From a checkpoint of a small mixture-of-experts model trained on Wikipedia.
Training: a variant of Muon for the experts, 622M tokens, 4743 steps.
Below are experts of layer 5 (counted from 0) of a mixture-of-experts language model. Rows are named router (the router's row for the expert) and show model dimensions 0-191. Each number is 500 + 40 x the weight over its row's rms, rounded and kept within 0 to 999. Numbers have three digits each.
After each expert's rows: a language model's description of what the expert responds to. This comes from a sample of Wikipedia text that the model never trained on.

# expert 13
router:493473523501455455517479579554500445478549411511491491437524506474445526531466516558508525498481467502513566539560498556494476469469513479504504547506514487502499563536533470578530505427518457420473483471564552525448463507504548501521465490491502583465556494509453474536490538456543488571505483483454454461545508545462473491489491460464517591455507441538528545447567468458493464441572585505491542457460474483482497502536575469507540543546474527544466451517536407497564486609474499498531529598513583469523550555480589537477527449525543472537513486515505535482499442474472453544
Description: Pipe separators between cells of numeric or results tables, sentence-final periods and commas, and the invisible marker after coordinates.

# expert 59
router:510508534445488435507467556515508541429471429519467560412469452474489530465465519495525541506529485486561500498511527552487508525522482483494456442521490519509490434543532514521500534542520513485430455478483542488578473461534533523575474462561510532490496493493529550450492557458455496518564490485453516539518464484480486526535509451474519522518476532468506567457458493451442433510563494477497536408423460505507404518471482533510555512536481628579493499509528487486501484561427519457544556541615529421454541527518578551467523521495439534494520535522462420409486464541543497518
Description: The preposition with and verbs like had, has, including, between, especially in film, series and cast descriptions.

# expert 45
router:542482543469496478566515546505518399464554448446483528485493503498491511471448516516488504466492461533553486506597509419526504514504439462501469488446470537463500513518496553517466490491461502524508478478602494540536475481571508535521486388451461526407525487518510472528456517470548510505472470438493519502547498511500476510548529409416572529500546591558449499435516474489486481461530536516495511507519531466570423537569467484561514491577504554545463424523564477431496504517534477503535593484581550480509553534479515499477462589495528498481514491567434461479462468531492442529
Description: Articles and possessive determiners opening noun phrases, such as the, a, an, The, his, its, their, some, often after quotation marks.

# expert 40
router:490437445437503436546517561545544553474462410541489512488549502504525509470454477563462509455506537489502513484563437526487543526463470430505469441486520519486493493524540614535430551484533454494485506530524504494505503571584485520496466427485466500466536413414480482497451577449448526512564413490464497487524518523467560490532490454526454563504566521538544531416574486421475441495521488510525514459472534467433446531499485533532470516468441572534515494551526400421489524501542486538474496471524501472502543511502496492474485492510489485409472533554483497468456513499550449537
Description: Single capital letters and short word-initial pieces in codes, math variables and names (SPC, $M$, DIMAYOR, Tri-Rail).

# expert 35
router:520501438488504433553517589513496492526552428467497478506485491430486486501434517535517461468551482527534531513485525494475454476470441532546475518470489489453541486572535552564517482432547517508479502484478572546512442514552512581552424473532455554484548471525522448522471507455480483504493493535583506427554509490495446557497524448500547600421501530522553535387508481531516500493481596492489495470504541480471487492570584496559519541501457517528489428563575472475545483558476513495489514617558512448524566471486561528545519480458490430523486493494487492477513453502459479534
Description: Pipe separators between cells in data tables, especially after names, places or events; also consisting, mostly, mainly.

# expert 61
router:482456398488467483610442509630523467464557451385455559490479500441493471470478503482517521423556451473606474493552514449466506522477472457557431467485422508437496482499506484494522482511438484477465479524511523486473449514558473544520501444495506538469526496476526436500457481513467498493519487499425556507495506534548511544545500448494547516499511562548482489506533516490468513483588505494553498494519518495519533518532483599462522495451466516543505520555572508474500511495541480546494502576577490458540497574479529486438433484525543527427541558492478461452587447527499521522
Description: The preposition at and near for places and events, pipes beginning table rows or ending labels, and pieces like premiere, closure.

# expert 21
router:448470489467486439508459528529491534468583487498479517416459475464557548510528522541494475468492474454510528481530518502483481507490478488516507429496569477421484461476512551501549547456573539525489595493506542467517465471525524452525496437430430558464548450408466482520463592442499549552543491498446439456538578519491537463504564474482471465532534537586569444478558479459458484455535454511528471483464532520450434496510436520504473502550461546536451454522566465493450527568429458496514521469548483475521509480518491482443504526483508484560486553549413513462473476505495410543
Description: Short opening pieces of words or names, often single consonants or syllables like Al, bar, Car, or, per, f in If.

# expert 55
router:533528465466491526590451474541526469487538409436459510469519536456492482492455529475478533460548433484583505478553473435517510553529503473509482474516492532421482479517570582565530543564444483479505507471578465507513462555514394494537474392507540524418493515523501478564449495504531464545530459397475504494518536535512539473497482442476540614525492523540483487506550514455472479478515488512480528449438495507518526550485501468478484480597465592515475499536518492452484508488493423518459532507544499448521507523513474492433440445566560500428508509560453512457495496538494453508
Description: Forms of be and become, such as is, was, are, been, becoming, plus the pipe beginning a new table row.

# expert 44
router:465496411522487392523472543520500473585500452420451511483537450517516510467484432507474519462452484478511513419501424548488500493501491496496476485483483530434549511529513522510450503497505511522444561477498517600482492537539480502545459446525452519464486436469513435543422517515498454591506452508531498443529519489520500540493495489434505600494519508527541509450551453425467514551522522441481613461474602504453490536559494504522462474490487515553498550559554400465537551513486450466459502526458490477482530504479534534462495511525486524437578475575471490544500490542554430494
Description: Capitalized words in proper names of institutions and events, such as World, War, University, League, Park, School; also endings like The|ory and mem|ory.

# expert 17
router:499445531493464472520505523537469463463453426499526559457505531484561574507456563531462514503486475584483499478576446460476456511378512412536475512515495511409500486491461568521507594493487477492475576534635507570477469486556510524536482473514479537452534528499517459508497505496476492543537446467424477468527520524460445493537511409410515490454503531537453395468512491477399487422578521519455494484520579519481541535536446507519479558537502477541526494549481466491472486512505472489506498532552519455495534541467510528515467479474525566485548502566489508504475439511509501497
Description: Short word-start fragments split mid-word (h-op-ing, rap-idly, circ-ulated) plus articles and unit symbols like km, mi, °.

# expert 42
router:505487486499471429502494517526446507456508455489459527421606488454494534470424451480511487412473462551488452487495474473465510526399532499485456505548540518489480410573499624589520534540467474509488484482585582494590508527538488477513482488581528517487487496522491463501413587480554494466559461412480438505546495487480497473497480468498501591449448544561557513463563481530494534447618536483455532485477526511495496491492536462577529520580478480508532487512549533524515465499530472515508466538496497473489531478511542551494517488493532493523550560521515473499517467532492526546
Description: Prepositions, mostly of, and also by, as, between, among, and semicolons, in phrases like foot of, Member of, backed by.

# expert 7
router:476475443535534492616493522523500472477446475518473500472528487411491450489521487473481438484496505486499493478556443497468499568434450510470480440483558500468467471467477558501424485515468480453466560486539555498482426478659530553496443472514466535458531471503478462480475529524564475475576439408514478446524501485458511510574530435497480477515505507526517515442518481446445408491516480480424460457470519531550513512499546439611473519471446543500464509504466455463503459507455507477499536455514555459518526498539519507529438514574562473496503531540513398466508532539517481478
Description: Hyphens in table rule rows and list-item dashes at line start, plus letter g inside words like lithograph, and called or named.

# expert 0
router:430480433488537442512542505462447442433448454521453520524526529472552510427376494540449533499555508498510508479523496503440468530509438473542433463487474543474472477477531590515463524453466432521464523527495545526530414492626519505494480485456498518457512470560458507486483566487534484579499468469502443481529538508519448496492566417467516510533562527588462442494561461499469488479552488510560491508456493503485468499479479524520468558526490556514486500467524412475430487507508437476497496538544535432471590488482542529460415540467462498480499548545463493512452478547556486524
Description: First one- or two-letter syllable of a longer word, often a capitalized name or a Latin/Greek term, e.g. Du(quesne), Po(indexter), ho(mogeneous).

# expert 38
router:497431476466490394537517573588481539463515496529521601461476492448489515475440500582410498477540506481555553467559505435530505504442547538537478492486529543478486513496486528529516587520476369512471454528557541526505474611513460523527514505481512518496500462517559496491438511523523520495496475471470570442539527567422507465558505448458507533519539464536500466557558472448511536548543568531492542477441500495559491537480481500510446569523522457530474431567488482496427505494478489512503557573530535485479540475488537488475430491456467439531554503557508502493554477523496498511
Description: Short pieces inside or ending a word, especially "a" and "on", such as Dioss|a, less|ons, intenti|on, Venezi|a; also un- and dis- prefixes.

# expert 3
router:493493463472472523556461528595488520503555472420453519453542477386483462455438474484493493449538479513493481518499452470484459553493473513539435483499462500431474481494545579482487522504561487490441464479502575507480453592543523575599470499540480518469467473467477499496478475476498500486494457488475552436528528512499445519516447396470524622493477509497550551490546477537481431469578534449410497395539525487541464470521464558488548487493439546516466525484547452463459482511529483504436558518467500426510518497442476554457457510541532515526502512447512465483510455537515471500
Description: Row-initial pipes in wiki tables, plural suffix s, and closing word pieces such as explo-it, res-id-ues, proposal-s; also commas and semicolons.

# expert 2
router:428407467442509445560441523536485450463511479470476547380538499451535513464490479499454476485505519570517488475507500497468515545472472457537473417463529510442470488445529517498467449492516504487500478524485582507496496536469539541532498492465492543490532476522497485526458484413453497492491442464489538470510483523377496628511464471432496522478491521536504501483522525506497501454505566434497497478448520506465446501587512500497502581524441501552457471568526453481515514566455475484498516488470490491527487421460560579456522496494574441401547486497429485441484453551584494531
Description: Sentence-final periods, paragraph breaks and the closing equals signs of section headings, such as "History==", a line break after a period, and "but".

# expert 5
router:530458416482513435615392493491513473470507513493482516463513514480501475493452504483525496440488442492482484476565452462527503545482440521520470481439499510444475465517474496525460508507454449416483511455514491524479492497584528563559468461463518543514488505486513450492491471475586514512509477380423535424548520486506506514498454373479499553447542531569522503449534510456482434502497525499477461430477547503562495523514488546578555498533428525528455509454491513490505516536509470501512507495532545462544569535515484595430438480535610486503567502574490502507529520490491475486
Description: List-item hyphens at line starts, table pipes and separator dashes, and opening quotation marks before quoted words, e.g. - William, "outstanding".

# expert 19
router:481465386527534446487537493525474420551496487450483525515453479454555466492519552477499443462499472508508557465540505520463484523534494430511488446478480476453490510488636569511491482531535429442473525531457533536525537518462534515543492458494532507462538474441490483522426562467494436449519535490434457515599550557508471504543529425502515530484474514527430514504561504458525410408550521510454538521442526535538543560574516514520506554496474509565484522515546451472500495512482516488501527559504543501470531460561513605418489501507548410486486551528510494517536504470508462550
Description: Equals signs in section headings and legend definitions, closing parentheses, and mid-word pieces such as dunes, concentrations, quarterfinals.

# expert 30
router:483458451483420441534482584508509456558495483467498521466569495498529511437478532527450530407492445520522578532541447493451448588500521515492428392523520490497483403489491457528462483492522532473486519531517581498492485573516488536504444451572461510415519478487516421513502496486470594550513488510497497449471476511469510532519473446367522589492536487526578487490544518487493469462547562482543496432480530536479463567506499504530460468508468565528490496527522459473554496574449424531480465520524504480464564473529525494490515511474521488530503517556513507478519439533471430526
Description: Common nouns after the, a or his, naming groups and roles, such as group, film, family, club, woman, critics.

# expert 28
router:462486533517416444549541510537498464480494443480475470449488512457503556473475554476481453469464503512481508410590497483421461538486520519501462510476617570433494526514506488569460488501516456481441528452560503491513536540572461602571474515517512541487539477532571507518429567493492453493469480494460482504520473510502577475489503460469540540455581495564483484492466459424493507462476478489513563519514569456521527528503512485487449541539485523471442473520568503502549492535464549560474484459519552517616502460458543519535477504479528461562547449466552454459414498552445478498
Description: Inner pieces of proper names and words, such as est in Palestine, der in Sanders, gen-der, ots in Patriots.

# expert 43
router:402471453480395496506483514528532493480447474512471533438458459482499525417514430514512519522512483541604511412555443454464530526500439534569418519473443488482496476536497557566505544491467483495455471522542523535493429551518537506459504456484478493487525514415519549508462551440556526513466458548530472460547523477398526520522499471508501493488455529586444519485504484486471535539536469429496605500483529516456505481523455518524552484529462532494437485508562504471479543493396450460501543468524506458487542468524476559431478513494577533482512567543489487460515522539562454530
Description: Prepositions and time words opening a sentence or clause, such as In, after, during, Following, According, and month names in dates.

# expert 33
router:443468490466472499601502488520576500563444473456463471506541456500514517434506493490431500530534492532478467456522494404495486548475459559462406530558424562493536484472567509574450479539533524503473577450549513570440508533565457499536467421539515512504496442526489485501432508490477465545588484450424528508524407481468437469554515426431556542514486519582460553417561549455482531457523525488484545492481482485483491508568546511507461500507469552515482487482545433500522481527483420470500521544491495438496541463530533536491510552528509478482497519480490428526481498525491478520
Description: Common first names and titles of office or rank, such as John, David, Captain, General, President, Chairman, and Preceded by.

# expert 41
router:475456472547544473531523591562448442495472488478505486457504502441516527511428467544480484465517522566591519473497522419533516495466434523574487438545423519463479447516459519540550555485537417500428521489599542517526463485562469513489494491546525532569470421555556499519455471500512525570570477469494427506496553543474458496564538469450559583465458512534536516525496495498421518499528545477511505460451526509488477501489577579514484550474461575491460526517473479474475504524522454565555529518545543436510547469525527522458530577506527535489494544522468506517487478577523470489
Description: Word endings like -an, -antine, -ales in names, Chinese/Japanese characters and byte fragments, and en dashes in score or date ranges.

# expert 52
router:410507403518507480547461522481422471558522451448436491487506528518529566488460511507432465488507490567513476508557450559436452542493444521497508485488554468463506526492530543596480505482463503506524565508508610575508480524556470466523501407470527540424560426529517509528486505458518482580514493455536536456490521560459450494508513463449531515468512508539538499484504484447437495443537516408470580486527556450549473528499498504462488474491478502568492531513481484506496500532534427487422472538488568431500573464553539510441534565518525522496506506584484476522480447562483509483
Description: Capitalized first words of names and compounds after the or a, such as New York, North Carolina, House, quarter, anti.

# expert 22
router:461506448550460472552494547482501477483455524493492527455530456408563495473478440515513482502468454492499510516513445494448512563489460544481463528462533504435475430531513541502457516517545480423447516546502510510467458567544502516575469512514502539480501413451506446475489486448559498536517500430473472402499460495413518494475455434463535540530566511549529491505536451410497427468506555521517469428544605461535502510489498540545461573567460535519445492504482497457495517575500472510546540451515553476561546467538470601480449528534582518510540546514488465482544509564519528467
Description: Hyphens in compounds and table rules (one-week, Hauts-de-France) and plural -s or -es endings (churches, 1930s, championships).

# expert 24
router:455462496509484539535534579639467532460537492494508531418514526480484518456444513487492435460548498491472545465536493531479503496507509497547463533528431473448492414500581539580545517479500471384460532464581508499498502587547538475553446516504443563478514514463459514529461513530514510569484460438508527469549532485491552515485550420461538560458519510547469507512551480457457485474540553511541527433457477494557504478538553531490480567501503480541520555467513440495511496557502461491490533505576500442512543490538614556522497510465572512454478474539480448502429519514518482514
Description: Commas and the words and, or, but that join clauses and list items, such as News, fibres, and.

# expert 60
router:450517509494519503534470576570475513527552467490463523512479485485494517434501417550469483478477492524506501496530528444442481540432550504475496494473455519508542501488467531508474537464510454476428483530536517475525491478531473487495463421469533525471485478514505432531489502441487525464536481499560509523526512533500507463463532401388569552490583519580438537497481486496447535470554549472539556476428520502529553580536498556497521489509497573516506418514499494464511498548526469492575551562535518474466613491564499582377494569558537473515523506523467489460479489607469475469
Description: Month names, years and the word the in dates, such as 8 May 1996, plus the piece air in stair(case).

# expert 9
router:432473489458537470544484559494459484485527555479474520529590439498525531461398497534410482493582436444550503495441515526503514598513524399496475399500518610560516445454448483559510509487502505450456512500483516562521458504597496509479473477470509561411540491516558501533487465482586464498505509476527508453528517542465540450504497453449555493479516542548513466509495446486485478471572558499493510468433459497555505502523532531481489468574460528521509494541533491488477548519483460484526473550573504469452539458504508557488471499474512487488493542484527554446483447575506456576
Description: Mid-word syllable pieces in foreign or Latin names like taxa, places and clubs, such as -ata, -ana, -ako, -is.

# expert 23
router:424502537445489461530493490524516516529547462501463457465528523484497482476481505535430449535594454566538459477488535503501530568496516501550448481462522550467460488506539497508509546539477477453477517490583531439465502479509484502498491441525457490499516498527439468529499502460514546449516484468466444547504481561501468578521520463417493502522585516540469545534515418450456505499559581497512541455475539517496402525519501475476500517541468486537490471560508442507499530534536444460475515497511467412520570480579500551492439553474596480505535588581448461455391495555547410507
Description: Newlines ending list items and table rows, and infobox field names such as Website, Binomial name, Genus, Authority.